config.yaml
n_layer: 9
d_model: 640
d_expert: 160
d_shared_expert: 256
activation: "squared_relu"
lr_router: 0.000974
tie_embeddings: "early"
lr: 0.0014
dataset: "wikipedia_en"
Below are experts of layer 2 (counted from 0) of a mixture-of-experts language model. Rows are named router (the router's row for the expert), up (a neuron's input weights, with its number) and show model dimensions 448-511. Each number is 50 + 12 x the weight over its row's rms, rounded and kept within 0 to 99.
Before each expert's rows: a language model's description of what the expert responds to. This comes from a sample of Wikipedia text that the model never trained on.

# expert 24
What it handles: Mid-word pieces, coordinate markers. Inner pieces of names and place words like Baptist, Worcestershire, Baton, the invisible mark in coordinates, and tokens like co, ex, both.
router:46 49 56 55 37 42 73 57 52 38 60 71 53 48 61 47 25 40 51 56 65 38 47 69 39 52 64 59 50 71 42 59 28 55 59 33 72 47 46 60 35 49 49 49 53 16 33 64 41 65 48 47 37 34 52 65 68 70 64 41 64 45 54 48
up0:47 60 77 64 49 51 40 44 58 68 78 67 55 39 45 61 44 33 42 58 44 57 28 38 67 36 62 64 80 55 55 55 42 43 38 45 46 64 48 66 47 49 53 39 66 38 43 66 54 51 58 59 49 39 48 63 48 47 66 41 36 54 39 49
up1:51 70 63 45 44 59 58 48 68 57 58 30 49 49 64 68 49 50 53 54 52 51 58 60 73 63 46 60 31 57 66 34 42 43 57 41 65 40 33 46 53 38 35 36 66 44 62 40 33 41 53 47 41 46 50 41 67 56 50 53 60 46 46 56
up2:26 54 60 53 17 55 63 56 40 28 38 57 62 66 51 54 57 31 44 44 53 46 43 55 35 32 54 56 60 34 41 60 29 43 24 61 43 53 34 36 32 56 66 67 47 67 30 52 50 54 42 46 78 63 80 47 38 59 60 50 57 55 63 43
up3:35 61 72 33 38 51 66 31 65 72 62 50 19 34 66 51 36 66 45 65 32 34 58 47 89 63 60 60 67 45 54 54 29 36 38 52 44 52 43 23 59 49 40 57 20 45 48 55 38 16 54 52 48 44 71 54 54 61 73 40 55 29 45 43
up4:67 42 51 48 43 43 63 53 53 48 62 34 40 61 42 57 63 57 37 36 54 41 37 59 55 53 59 45 53 57 62 43 40 63 51 32 51 45 41 75 48 36 57 51 68 61 63 29 33 56 53 70 31 42 62 55 45 57 69 40 55 47 83 51
up5:38 46 65 39 56 58 69 54 59 64 33 61 51 66 71 48 37 50 44 69 62 21 29 43 42 45 51 53 36 56 44 60 61 62 29 70 50 53 46 61 43 48 51 53 27 47 21 49 58 53 39 44 53 52 47 51 65 45 68 39 45 40 53 44
up6:43 67 55 57 39 44 71 79 49 52 56 56 50 33 67 45 70 41 42 53 62 53 53 43 40 63 57 45 40 43 49 70 64 26 43 56 56 30 42 44 29 33 49 54 46 53 46 68 54 66 70 47 56 44 86 37 45 54 73 66 30 67 62 59
up7:48 58 54 40 68 54 43 61 55 50 52 48 44 45 56 42 46 48 44 57 47 70 48 57 55 36 47 64 32 60 57 49 14 29 65 29 47 50 55 55 48 60 53 29 45 39 59 56 55 32 51 42 57 47 24 52 54 61 68 48 63 38 46 49
up8:58 63 46 46 51 66 51 46 70 22 62 57 50 64 41 75 43 45 31 52 47 52 23 45 43 32 71 62 36 52 49 44 51 71 35 38 55 44 59 33 43 78 67 54 63 54 39 64 39 63 64 23 47 63 58 58 60 58 52 41 50 39 34 63
up9:69 74 48 43 65 54 63 36 52 46 52 27 51 48 48 39 37 60 34 51 53 52 50 49 79 52 30 45 51 38 43 48 40 32 49 47 67 71 55 49 53 29 44 45 49 38 30 46 60 52 47 60 50 46 75 55 49 54 54 29 67 55 49 53
up10:52 45 66 59 47 68 62 46 56 59 65 50 37 40 31 43 62 69 45 41 70 41 49 60 49 69 44 69 52 57 50 37 46 54 54 47 39 37 45 74 60 25 51 52 51 62 46 45 59 49 52 61 49 49 38 67 61 57 44 58 48 47 46 28
up11:52 43 52 42 25 36 53 58 44 44 63 40 40 53 45 71 41 50 47 71 47 60 42 41 68 66 41 70 51 84 43 64 48 43 64 51 43 55 52 35 39 41 47 59 55 28 51 43 46 49 42 47 54 46 59 55 42 72 90 48 60 58 50 66
up12:30 40 69 53 44 44 42 58 30 63 35 50 45 53 52 55 64 42 40 71 40 23 38 63 49 48 27 41 66 60 36 60 39 69 46 66 48 49 45 52 50 45 29 47 72 15 40 43 67 63 38 29 41 40 46 57 34 36 46 33 48 36 52 39
up13:19 41 58 48 48 59 58 35 65 36 57 46 62 67 47 59 57 57 40 54 43 44 48 61 46 51 51 28 27 66 41 46 39 62 48 48 38 66 32 31 33 43 44 60 59 48 61 51 32 58 22 38 68 51 46 54 36 52 26 73 51 46 52 43
up14:52 64 70 42 62 69 55 55 33 44 48 77 40 26 36 57 39 74 54 54 54 42 50 63 51 56 55 48 34 44 36 23 36 39 37 58 62 60 31 59 58 51 55 70 45 46 26 49 47 35 51 44 51 53 70 74 56 69 71 35 42 39 47 55
up15:37 50 72 36 40 42 59 43 44 50 38 57 57 52 68 61 48 48 59 45 76 34 42 54 40 52 30 59 39 63 51 33 55 31 56 48 55 52 50 54 27 44 56 54 62 50 54 75 49 62 60 58 48 39 80 60 43 57 56 65 44 27 54 59
up16:60 61 53 56 62 62 56 42 30 54 62 45 66 31 53 37 42 47 64 41 50 52 24 68 72 48 41 50 50 42 55 39 53 37 38 62 52 31 36 32 52 32 25 62 51 42 31 38 48 36 52 52 42 43 56 38 60 73 54 59 34 56 70 47
up17:52 41 55 42 38 33 43 67 49 29 45 50 65 78 62 72 57 36 33 41 75 49 59 53 63 51 58 54 55 58 51 59 54 48 43 44 29 48 59 54 55 45 40 58 45 46 45 53 33 54 59 48 59 47 49 66 48 53 90 67 36 52 43 36
up18:67 44 37 61 49 52 63 55 56 61 59 42 32 70 65 68 43 36 46 54 54 63 48 62 38 48 44 43 26 49 38 47 63 34 37 45 69 63 51 46 28 66 59 62 64 51 38 65 31 47 58 54 58 24 42 26 49 53 53 61 63 19 52 78
up19:44 62 62 64 23 50 38 62 43 46 40 57 46 43 55 29 38 34 65 48 73 62 44 48 55 31 57 76 61 57 58 25 49 53 48 57 56 54 50 55 59 57 78 43 62 38 56 47 40 61 64 60 49 34 49 70 73 38 66 63 66 43 36 38
up20:57 53 41 42 36 45 51 45 50 53 56 63 42 54 71 75 70 39 46 62 30 32 58 50 41 41 62 51 21 44 47 50 62 59 46 25 50 44 51 50 37 40 76 66 66 64 54 35 22 52 51 48 53 45 53 48 60 35 53 61 47 36 63 57
up21:26 41 72 34 61 49 41 77 48 22 52 60 55 47 49 41 50 30 51 33 62 75 43 70 49 29 39 41 49 46 40 75 62 35 51 51 48 46 56 46 41 55 56 35 60 42 35 50 42 48 59 30 54 22 77 55 71 39 62 62 53 64 37 47
up22:72 41 37 47 32 55 65 48 82 43 56 54 61 46 54 57 34 64 37 33 49 37 71 57 67 54 49 52 43 46 51 27 50 41 47 49 54 41 40 64 69 45 46 32 50 46 39 49 35 51 57 44 41 35 28 50 47 60 35 50 46 50 75 63
up23:45 71 65 46 53 55 59 66 47 43 47 65 43 51 33 41 43 43 50 40 32 33 49 66 41 56 62 57 37 61 53 56 60 56 55 70 78 57 57 48 51 39 35 44 69 45 50 57 38 65 40 50 36 49 47 41 53 40 57 54 33 59 21 39
up24:56 49 61 61 46 66 37 61 57 49 58 41 62 65 52 61 49 28 28 55 52 56 39 55 47 57 59 72 58 59 42 82 39 46 49 46 59 60 67 60 66 46 52 57 58 47 69 88 43 31 46 65 56 29 42 74 29 52 59 69 37 48 71 53
up25:71 51 79 45 65 44 53 46 39 51 34 69 31 39 49 53 35 45 44 48 46 56 41 34 37 42 58 52 47 39 45 59 52 51 49 23 76 64 70 65 47 63 39 72 47 54 60 44 52 39 29 34 51 28 33 39 53 59 43 48 56 73 50 29
up26:56 65 42 58 54 49 77 55 61 61 56 52 41 47 81 76 45 51 59 49 49 25 38 56 61 61 72 40 49 53 57 38 68 54 74 38 28 54 56 51 29 55 55 43 37 44 48 34 60 51 41 36 34 60 43 42 66 55 77 72 45 64 46 40
up27:51 54 52 33 28 26 41 39 46 39 59 35 22 61 51 58 30 58 42 40 51 57 49 56 30 53 48 46 51 61 41 42 57 34 51 60 51 74 38 48 27 57 57 53 43 27 50 51 30 63 53 43 60 47 56 65 49 31 58 35 49 56 51 39
up28:37 44 57 49 62 57 54 55 57 39 49 33 53 47 85 55 50 62 20 46 55 35 70 48 39 61 63 33 37 69 64 34 30 47 61 47 76 51 64 49 26 53 47 54 55 54 43 36 45 42 62 33 61 33 49 37 74 22 37 54 54 42 34 70
up29:50 49 55 48 40 57 65 58 85 60 43 55 57 59 71 50 57 43 24 46 28 53 51 65 41 65 50 59 51 39 66 49 53 59 63 58 37 55 63 52 60 43 83 56 44 50 31 63 50 52 47 56 60 76 60 33 52 60 54 44 47 34 60 30
up30:31 67 73 35 61 44 59 71 57 49 49 30 70 51 51 60 40 15 54 44 32 65 51 39 47 75 43 53 33 38 54 27 26 25 51 36 50 45 60 46 48 46 64 60 50 75 51 51 57 48 61 45 58 18 49 69 48 52 39 34 55 30 63 50
up31:51 30 34 38 69 31 50 46 30 54 54 66 41 38 45 47 56 31 35 51 49 48 47 72 60 44 46 60 56 74 35 52 47 56 65 50 39 55 33 44 36 40 39 45 49 45 65 54 31 48 41 39 49 61 57 42 47 69 47 45 24 63 49 48
up32:53 51 75 30 77 63 51 73 44 40 53 68 46 41 46 56 59 64 58 62 58 59 36 57 26 68 41 49 40 55 55 25 22 66 64 42 44 51 39 68 49 36 54 60 74 48 51 31 54 54 51 52 48 43 62 48 50 71 62 44 57 44 65 35
up33:46 42 56 43 44 54 49 51 66 56 72 63 50 51 61 41 56 61 47 32 48 53 46 30 46 21 52 52 30 57 63 46 59 65 56 45 38 54 47 70 51 51 55 52 64 57 91 31 67 73 50 72 56 56 56 65 39 59 60 32 47 39 44 55
up34:27 32 42 51 44 37 59 63 50 49 62 51 61 38 59 57 66 57 46 56 43 51 56 63 52 41 47 61 56 49 60 58 59 48 37 43 57 60 53 47 59 59 52 26 40 49 44 58 43 58 61 42 60 40 53 41 42 60 48 48 40 61 50 31

# expert 55
What it handles: Academic and publishing words. Words in scholars' and writers' biographies such as University, published, wrote, research, articles, and word-starts like rec, sc, disc.
router:47 59 68 65 42 55 45 62 52 37 44 46 34 51 66 87 36 52 50 22 40 50 72 49 69 45 68 35 52 58 45 57 63 35 31 49 58 63 46 37 57 36 54 60 49 52 46 60 43 50 63 52 58 56 47 53 44 63 39 36 50 23 41 60
up0:71 42 65 33 47 44 47 38 47 35 51 56 21 54 68 53 51 55 52 53 57 57 40 52 47 58 78 40 62 48 45 59 55 43 52 70 56 51 41 43 71 36 23 56 57 69 51 64 30 47 50 40 59 58 55 54 23 47 35 45 33 59 56 44
up1:44 38 57 56 56 50 36 54 53 49 34 60 60 71 49 53 59 50 32 58 79 35 56 42 50 40 46 50 72 64 25 50 75 23 31 48 39 71 55 63 31 49 41 57 46 43 34 63 42 54 52 45 37 58 43 61 48 58 31 50 56 58 36 25
up2:39 55 48 52 59 50 64 63 37 41 74 45 48 51 37 49 38 61 32 51 60 37 64 45 60 35 46 52 71 54 41 22 51 48 42 58 33 36 48 40 49 49 41 51 25 52 47 50 58 40 45 68 59 44 59 71 41 37 46 62 61 36 40 44
up3:57 48 57 45 63 62 45 64 44 17 59 35 50 46 57 52 57 46 36 45 64 29 51 31 64 42 69 51 58 68 46 43 68 41 65 54 68 28 51 59 30 51 51 64 44 60 60 46 58 40 76 55 61 58 53 63 59 52 45 42 51 32 51 61
up4:56 67 60 67 48 63 45 37 43 71 22 61 49 64 30 72 40 33 42 45 40 65 57 61 56 58 65 65 66 52 53 57 62 56 59 49 54 62 56 58 39 67 74 63 26 52 37 34 60 59 39 60 50 41 39 44 54 53 54 57 59 30 54 54
up5:53 59 66 62 33 66 60 45 53 51 56 62 58 38 52 52 41 31 67 70 36 52 57 36 71 60 54 56 48 57 16 63 58 43 64 47 41 42 66 42 41 34 48 76 47 34 63 41 34 55 32 57 48 34 52 74 58 50 75 54 54 66 69 47
up6:46 21 57 38 43 38 27 48 56 33 67 38 67 51 54 75 83 50 34 48 65 63 58 62 41 42 64 50 62 56 85 47 61 41 48 32 48 47 44 33 55 48 48 47 72 39 49 50 48 52 84 82 62 48 44 47 58 44 48 56 52 65 51 64
up7:55 64 47 50 66 51 61 45 52 61 45 59 47 36 35 75 37 60 32 64 49 46 51 58 48 45 51 57 46 57 43 45 28 71 38 36 63 64 52 46 52 40 37 63 51 62 42 45 52 55 49 58 47 47 59 57 40 45 44 28 47 46 49 55
up8:68 51 49 47 59 49 65 47 38 49 41 43 49 51 65 64 42 43 46 24 57 66 48 68 57 35 72 25 36 59 32 43 42 53 37 63 48 47 54 53 59 46 47 41 32 37 39 43 63 35 55 56 58 41 48 47 71 37 83 67 31 63 49 28
up9:51 46 62 59 66 40 45 56 63 43 51 67 23 62 48 72 24 52 49 23 54 65 50 37 61 56 64 40 59 48 61 79 51 42 36 56 46 62 45 47 33 40 52 44 52 61 49 65 61 30 53 44 66 25 53 40 59 57 43 65 41 32 50 53
up10:29 68 56 36 58 52 76 70 32 61 58 30 47 60 43 65 42 59 48 43 52 78 42 22 62 69 49 42 26 45 57 47 51 57 34 62 74 40 41 51 54 36 49 28 31 46 58 58 57 37 45 77 67 29 62 48 51 34 59 46 64 62 60 39
up11:53 57 56 50 40 49 50 64 28 47 52 50 65 48 58 70 49 54 53 54 55 54 62 41 55 49 57 83 48 57 64 38 49 45 30 31 65 43 57 38 38 48 35 50 56 50 50 51 41 57 63 40 44 57 50 41 36 45 27 55 36 51 71 48
up12:53 55 52 60 52 37 52 37 77 42 62 50 38 46 71 53 74 50 49 44 46 51 66 39 60 60 42 38 55 46 71 53 32 41 33 41 44 54 45 39 61 44 56 56 46 32 42 18 42 22 45 47 52 48 54 56 31 57 63 52 42 58 63 70
up13:24 34 60 57 56 71 32 57 47 46 62 36 65 63 37 76 42 40 42 27 67 30 43 46 58 71 73 31 57 43 47 37 64 42 26 42 56 51 61 27 24 23 40 44 61 32 69 35 47 52 58 54 46 55 39 62 32 53 49 59 55 47 46 69
up14:55 55 52 63 31 47 59 32 55 51 50 47 51 38 76 56 55 42 46 43 35 48 71 42 52 88 73 64 49 61 43 46 34 62 48 55 73 44 71 45 52 38 54 48 44 63 50 40 51 36 66 42 60 57 36 62 48 60 52 34 47 38 47 49
up15:43 56 71 53 47 44 51 44 64 46 58 33 42 55 63 58 32 38 57 44 48 48 69 36 43 37 50 62 72 51 62 31 79 56 65 61 38 63 28 70 49 60 52 43 42 47 37 52 51 56 52 37 73 52 33 65 61 41 38 48 41 58 49 76
up16:48 62 66 67 58 50 46 56 45 06 46 57 33 44 79 66 56 42 35 57 56 65 40 54 50 53 64 40 63 24 56 69 48 70 51 56 60 59 43 46 45 54 59 61 61 67 46 61 67 44 53 37 46 67 59 83 32 51 62 46 70 40 62 40
up17:38 51 61 46 43 40 69 59 42 57 71 43 52 22 49 58 64 31 45 65 55 48 63 77 56 70 84 34 63 55 43 46 41 31 55 44 35 39 38 52 51 48 35 67 63 46 51 28 59 66 54 65 43 52 69 61 60 47 44 71 50 59 47 35
up18:54 57 59 59 40 51 51 53 68 65 40 68 42 71 46 61 78 44 34 67 60 60 63 66 43 61 48 38 56 58 68 31 42 35 45 27 44 38 39 46 70 52 60 60 60 53 47 51 43 76 44 69 50 49 50 45 36 56 20 65 56 55 27 70
up19:62 33 50 50 34 79 55 50 56 66 54 51 24 33 49 32 56 71 36 34 41 52 66 47 27 35 56 37 47 68 50 51 52 36 43 62 62 54 33 64 41 55 51 57 27 59 81 68 69 60 64 44 47 44 67 57 35 38 36 35 40 64 52 62
up20:51 48 53 41 32 49 32 41 72 45 76 58 50 42 63 62 31 52 56 42 69 46 67 51 49 67 47 54 41 63 57 65 41 44 38 65 38 46 46 76 50 49 41 51 46 57 77 47 47 33 64 44 54 40 35 32 77 84 60 30 60 33 47 60
up21:49 73 42 47 63 59 34 50 49 58 70 45 67 58 57 52 52 41 37 45 39 64 47 47 44 63 46 33 46 59 38 60 56 30 41 51 49 32 42 20 46 50 53 44 42 64 52 42 42 27 77 64 28 70 57 56 62 48 50 55 38 58 51 72
up22:56 75 48 40 52 50 72 61 55 36 35 55 56 51 43 65 80 32 41 31 44 42 63 57 43 50 62 58 44 47 53 33 58 58 55 47 55 71 44 50 52 46 57 24 63 67 63 55 17 51 58 31 55 53 55 51 80 39 34 43 45 29 34 48
up23:71 34 58 42 48 56 53 48 38 52 27 64 68 63 41 65 49 57 36 60 41 46 27 56 43 43 48 29 50 18 39 55 61 59 71 50 40 38 58 79 39 35 37 48 56 73 33 45 29 48 48 37 60 42 42 49 32 43 64 72 70 53 24 48
up24:47 66 64 27 35 60 55 29 52 37 17 46 48 60 65 56 50 63 40 43 62 43 56 35 30 58 47 51 39 54 58 55 50 44 49 69 48 48 44 42 71 49 52 56 57 31 34 58 49 42 39 67 43 55 51 52 48 37 39 61 49 51 45 45
up25:50 65 56 70 38 59 53 74 50 35 46 49 44 60 53 71 61 31 39 48 47 63 42 40 47 18 63 49 30 53 70 30 42 32 40 29 45 60 36 47 51 16 29 64 43 60 61 46 42 41 49 59 74 53 55 30 55 45 75 39 44 50 51 58
up26:65 43 71 47 35 54 43 45 56 48 51 51 55 51 40 43 52 59 50 52 44 46 41 33 60 53 35 37 40 38 36 51 60 33 59 65 33 29 34 37 63 22 54 60 51 47 53 51 61 56 56 65 43 57 48 40 45 58 50 59 41 49 36 74
up27:44 38 53 70 34 58 44 50 28 40 70 54 54 64 56 48 64 45 41 47 49 42 49 53 61 34 71 48 54 53 49 64 50 31 49 34 31 32 47 51 43 45 48 70 43 57 54 29 54 36 48 53 51 61 46 58 49 70 63 48 38 23 54 79
up28:59 45 68 51 54 51 56 30 63 51 71 51 24 49 60 62 61 47 47 53 48 73 37 60 49 51 56 46 44 34 54 45 46 54 42 57 53 75 36 37 31 50 41 52 36 57 55 48 44 47 52 43 49 51 71 54 33 50 54 57 76 47 47 52
up29:36 57 61 33 62 48 53 70 64 44 55 48 30 50 66 50 56 57 49 44 24 50 44 46 50 33 41 46 54 58 30 50 33 55 34 58 59 69 53 50 64 40 43 64 51 65 60 49 47 47 83 54 57 41 62 32 56 35 58 34 39 43 56 49
up30:45 18 82 65 59 23 51 55 45 34 61 37 56 55 24 63 44 48 39 48 57 34 78 41 26 55 61 51 50 53 47 47 63 41 56 66 64 69 61 38 51 58 73 66 39 49 37 48 56 45 55 25 22 64 46 51 63 30 28 58 43 51 58 70
up31:71 44 55 59 55 42 55 46 68 42 62 59 68 65 68 70 60 44 49 56 59 59 47 33 67 56 50 33 55 59 51 49 52 56 42 48 60 49 66 56 48 38 60 44 68 65 47 51 50 35 64 49 46 43 41 69 44 48 40 61 52 34 45 56
up32:69 38 57 47 43 48 47 32 50 70 56 72 43 49 58 60 49 51 59 74 42 39 34 73 73 45 40 37 53 66 59 62 51 49 54 43 50 66 58 48 60 33 49 54 42 62 39 41 24 67 43 42 50 30 64 56 55 46 50 63 53 39 56 33
up33:35 47 68 31 65 39 43 47 63 31 33 51 25 21 65 49 28 71 49 48 20 38 60 40 61 62 42 46 54 47 44 42 49 53 64 56 48 57 60 66 65 33 54 48 56 64 68 55 43 57 61 57 44 51 34 37 75 32 51 50 53 50 57 60
up34:61 63 51 57 42 36 59 65 45 52 55 46 45 53 38 46 43 23 48 42 58 44 57 48 40 27 45 37 48 22 35 38 47 45 29 53 32 57 64 63 46 49 69 42 44 62 36 32 31 64 44 44 62 61 66 47 59 55 71 41 47 48 27 49

# expert 23
What it handles: Commas and was. Commas after names, years and birth dates, plus was, is, It, He beginning a clause, and numbers or capitals in table cells.
router:18 46 46 62 56 59 72 50 47 48 73 39 60 43 53 50 46 57 41 41 39 57 37 66 37 68 56 45 42 59 58 68 40 51 34 47 17 58 59 46 43 60 23 49 17 38 74 62 52 47 52 53 58 65 67 38 51 46 60 46 55 50 50 54
up0:18 34 67 58 40 48 49 66 54 59 43 45 46 53 47 39 61 55 39 48 34 53 50 45 49 47 57 43 48 53 34 53 40 50 43 50 48 54 56 48 52 34 38 37 53 50 60 42 38 37 64 32 44 30 44 50 61 40 38 42 53 41 33 43
up1:43 37 51 50 47 42 32 65 63 38 42 24 43 42 35 37 44 45 54 51 40 66 55 50 63 73 64 52 45 41 54 55 55 64 61 43 58 47 44 51 55 53 69 45 63 62 39 30 40 52 61 41 44 49 48 69 68 31 42 53 72 38 44 40
up2:12 47 34 62 58 35 72 68 63 49 23 57 60 40 33 47 52 63 39 57 65 56 32 46 44 60 43 67 46 55 56 56 49 48 47 40 28 22 47 68 74 63 58 49 42 42 75 60 57 35 31 46 58 61 34 40 34 34 51 75 50 46 27 54
up3:41 42 49 74 55 49 27 46 73 23 34 28 47 47 51 80 72 49 46 61 69 60 47 40 42 64 39 26 40 46 54 41 52 53 62 42 46 66 48 44 43 37 22 86 33 60 72 67 31 72 66 33 38 65 53 65 34 50 57 50 43 37 37 32
up4:58 38 30 34 61 48 48 48 55 42 46 54 42 58 48 45 42 50 46 57 54 69 27 40 34 67 41 56 39 56 36 37 25 49 58 64 56 52 43 55 51 59 37 56 59 53 59 47 31 53 81 53 61 46 37 41 67 44 52 52 36 39 68 33
up5:51 38 66 71 60 38 61 54 47 31 54 52 61 49 47 62 35 32 56 47 43 45 79 46 50 51 45 63 47 50 34 43 37 53 38 50 49 59 48 45 42 51 41 41 63 62 63 42 37 56 42 54 52 47 51 43 49 40 60 53 44 30 45 44
up6:41 54 54 56 37 41 56 63 61 92 42 46 45 62 31 60 38 30 54 52 52 46 63 50 51 52 54 39 24 39 34 55 66 49 31 49 58 30 45 26 76 37 38 49 49 38 63 35 49 53 53 50 66 65 61 56 47 46 58 35 33 59 41 52
up7:34 43 45 29 30 72 37 38 58 59 34 68 35 27 57 57 56 31 33 46 55 47 56 41 47 45 54 43 56 57 84 42 66 44 38 19 46 47 58 61 57 57 42 40 44 50 59 53 46 35 31 28 39 76 59 39 59 29 50 56 60 50 42 66
up8:30 27 44 35 49 44 25 49 37 80 35 39 58 38 47 47 57 23 21 52 44 49 42 58 52 62 51 32 44 51 69 52 31 59 43 57 52 58 45 58 40 49 58 45 42 50 62 51 45 54 41 47 42 42 54 67 50 41 41 49 39 67 33 52
up9:28 46 28 43 72 65 49 39 52 69 61 24 38 60 48 43 52 59 52 53 44 57 51 31 49 57 49 49 23 56 38 50 36 49 57 74 49 54 58 55 35 50 46 38 56 60 67 64 35 38 59 36 81 51 56 45 50 42 35 57 59 37 47 44
up10:44 53 47 39 67 64 64 29 41 56 36 69 53 53 55 45 46 61 56 51 55 53 56 59 65 70 64 55 52 43 67 36 14 45 63 72 62 63 64 55 58 38 58 39 56 71 53 55 68 53 48 49 48 67 58 54 65 56 67 82 46 45 67 59
up11:56 35 57 52 53 55 22 59 50 54 51 47 47 29 54 51 54 41 43 50 65 37 54 74 70 49 51 62 64 65 58 64 28 63 66 60 38 50 22 37 50 35 37 54 51 65 46 59 49 46 36 29 44 61 55 51 32 41 29 42 57 26 42 63
up12:43 70 59 61 65 44 46 36 53 43 55 46 45 52 47 45 54 38 51 40 81 59 45 42 47 59 48 38 47 55 50 75 47 56 54 66 58 51 50 44 68 65 30 53 48 33 44 50 41 51 36 55 58 40 51 61 39 58 31 51 56 59 50 43
up13:52 46 54 65 46 39 56 46 70 42 49 53 37 52 63 60 68 52 50 76 59 68 37 44 48 44 43 61 44 58 37 54 50 48 41 55 41 48 56 65 53 30 35 58 39 48 57 57 52 20 39 47 55 26 55 56 47 59 44 65 41 21 51 43
up14:59 26 47 63 45 54 27 49 41 59 43 36 65 56 50 62 69 62 54 35 69 29 55 36 77 70 44 49 41 65 61 45 52 29 43 39 41 54 66 55 39 54 62 42 58 35 43 43 34 68 51 63 43 46 63 70 60 54 38 40 53 48 48 49
up15:40 40 57 59 41 34 51 52 45 23 46 50 49 26 33 56 42 82 46 36 54 37 51 53 52 46 49 49 47 75 54 55 50 48 23 39 49 35 12 57 53 60 47 57 42 65 46 63 42 58 36 54 51 68 47 31 40 49 70 42 45 57 43 58
up16:64 56 78 53 39 58 57 61 44 48 42 32 60 69 56 72 45 59 62 53 17 54 42 40 30 68 79 23 51 55 55 36 33 41 50 65 50 48 73 28 58 30 37 54 40 51 64 52 35 42 38 49 59 58 63 37 57 48 55 68 36 35 59 37
up17:33 45 33 62 49 60 45 61 46 61 66 33 41 58 62 68 34 30 45 50 48 65 42 51 56 42 36 34 34 55 52 42 41 46 42 49 38 70 62 43 42 47 60 56 35 52 45 54 64 51 52 36 69 43 63 46 57 24 24 41 61 38 38 42
up18:45 49 57 47 42 62 41 45 51 42 60 58 32 64 48 64 51 35 50 62 58 66 31 46 59 70 55 60 53 53 60 41 37 59 57 54 32 44 49 46 38 45 62 48 33 45 51 51 45 63 68 36 50 73 63 50 56 43 40 46 77 27 35 55
up19:35 47 45 67 33 57 63 38 36 65 47 44 47 48 21 62 42 40 47 37 57 47 43 46 41 35 60 30 50 58 58 40 43 51 50 47 62 46 57 51 45 31 64 47 40 43 48 57 50 43 56 49 59 53 55 52 43 59 33 49 68 53 51 47
up20:64 61 70 58 64 36 52 72 36 58 25 56 49 49 49 74 64 69 43 61 43 53 55 39 64 64 63 48 56 43 31 62 58 41 40 47 46 27 60 38 26 62 60 59 51 61 42 37 46 64 53 33 19 46 66 52 52 48 51 71 52 50 46 41
up21:58 43 36 39 71 43 54 53 74 88 43 49 40 55 64 45 24 45 57 55 43 65 30 53 37 36 43 38 74 68 62 68 48 46 57 73 55 40 61 57 51 35 56 72 55 43 38 47 28 56 32 52 39 52 59 46 80 63 35 47 61 47 67 59
up22:41 38 38 55 47 57 60 39 76 54 58 36 31 42 58 43 37 35 53 36 56 39 49 31 55 55 43 50 39 51 80 58 58 31 43 61 50 33 48 43 56 41 27 60 60 35 42 42 67 48 47 76 46 53 64 75 42 59 49 41 51 61 69 55
up23:32 55 42 42 58 57 58 44 50 57 41 63 45 59 30 46 46 40 41 54 57 62 47 49 41 40 44 31 44 40 38 46 45 50 42 50 63 35 68 46 54 60 71 61 56 35 48 36 48 56 43 26 53 42 72 22 77 54 61 59 62 57 53 55
up24:56 68 53 38 71 50 69 40 62 26 26 64 61 32 59 76 60 42 35 43 50 53 53 46 50 64 49 58 44 51 43 55 39 48 56 59 45 64 46 45 62 43 33 37 69 48 47 45 63 53 42 35 46 44 67 40 35 54 46 35 65 25 31 35
up25:35 71 39 37 57 60 25 67 62 45 53 52 53 59 45 45 53 60 42 56 47 72 41 43 57 38 55 56 30 50 48 86 46 53 49 43 44 55 40 65 54 75 45 51 41 52 43 52 41 45 52 58 51 32 37 49 45 75 71 39 63 66 66 38
up26:44 64 37 67 50 60 61 53 68 55 63 72 74 44 33 73 44 61 41 51 55 50 40 35 60 53 30 51 61 55 49 51 49 35 28 42 28 65 50 61 48 61 46 39 28 49 54 12 54 45 47 58 61 63 20 37 48 44 60 43 51 47 59 37
up27:38 53 54 39 42 54 51 49 40 59 70 49 41 60 44 52 54 69 46 60 48 67 59 61 57 54 57 55 60 48 72 13 49 54 24 52 70 59 44 39 33 30 15 55 46 39 43 48 48 42 60 46 67 47 53 34 42 38 40 42 54 61 63 45
up28:55 53 61 56 71 49 56 29 55 51 38 47 66 46 62 43 53 46 49 49 61 42 54 53 53 50 46 46 42 49 64 50 51 61 31 59 57 59 67 29 55 67 63 46 31 61 43 53 48 29 38 67 66 62 72 40 64 48 34 67 61 62 63 54
up29:62 65 38 44 57 60 54 45 53 41 57 41 80 54 60 44 59 74 55 72 59 50 56 49 68 52 50 59 44 34 51 28 58 63 43 54 29 33 48 40 80 64 57 55 46 61 55 50 23 63 67 35 58 54 62 51 60 26 53 42 65 47 66 60
up30:24 30 46 44 35 30 51 45 47 53 25 56 59 50 53 55 56 36 31 53 51 65 47 52 35 53 50 51 53 36 57 33 55 71 56 35 41 54 33 61 32 52 42 34 32 47 26 52 55 42 40 43 65 45 35 53 67 44 53 57 63 55 35 45
up31:45 58 47 54 42 49 63 34 41 57 46 54 29 45 48 40 61 28 62 54 49 74 44 37 33 56 44 37 43 46 31 59 35 60 48 68 57 45 47 42 48 44 39 35 46 53 61 46 58 63 29 71 56 24 52 46 45 51 59 48 46 58 73 54
up32:47 44 51 37 46 33 59 68 35 49 46 40 52 38 68 30 49 47 37 54 51 59 70 48 70 37 58 54 42 36 56 58 67 49 56 70 65 58 58 36 21 59 40 55 50 31 62 52 38 49 53 68 39 81 38 44 52 17 41 51 36 66 45 55
up33:55 62 45 52 46 48 52 51 58 74 48 67 64 52 49 52 42 37 34 47 60 73 34 38 36 43 44 62 42 47 59 57 48 60 61 33 49 78 38 42 58 50 56 45 38 50 39 19 36 43 58 57 38 39 59 44 49 41 56 33 46 58 78 67
up34:37 41 53 50 34 56 73 40 49 52 47 67 42 66 58 47 41 42 54 45 53 37 58 43 51 65 54 56 43 59 55 53 54 61 47 34 41 23 48 43 51 60 48 29 39 62 48 40 34 21 38 50 45 60 64 39 57 29 57 62 61 39 35 52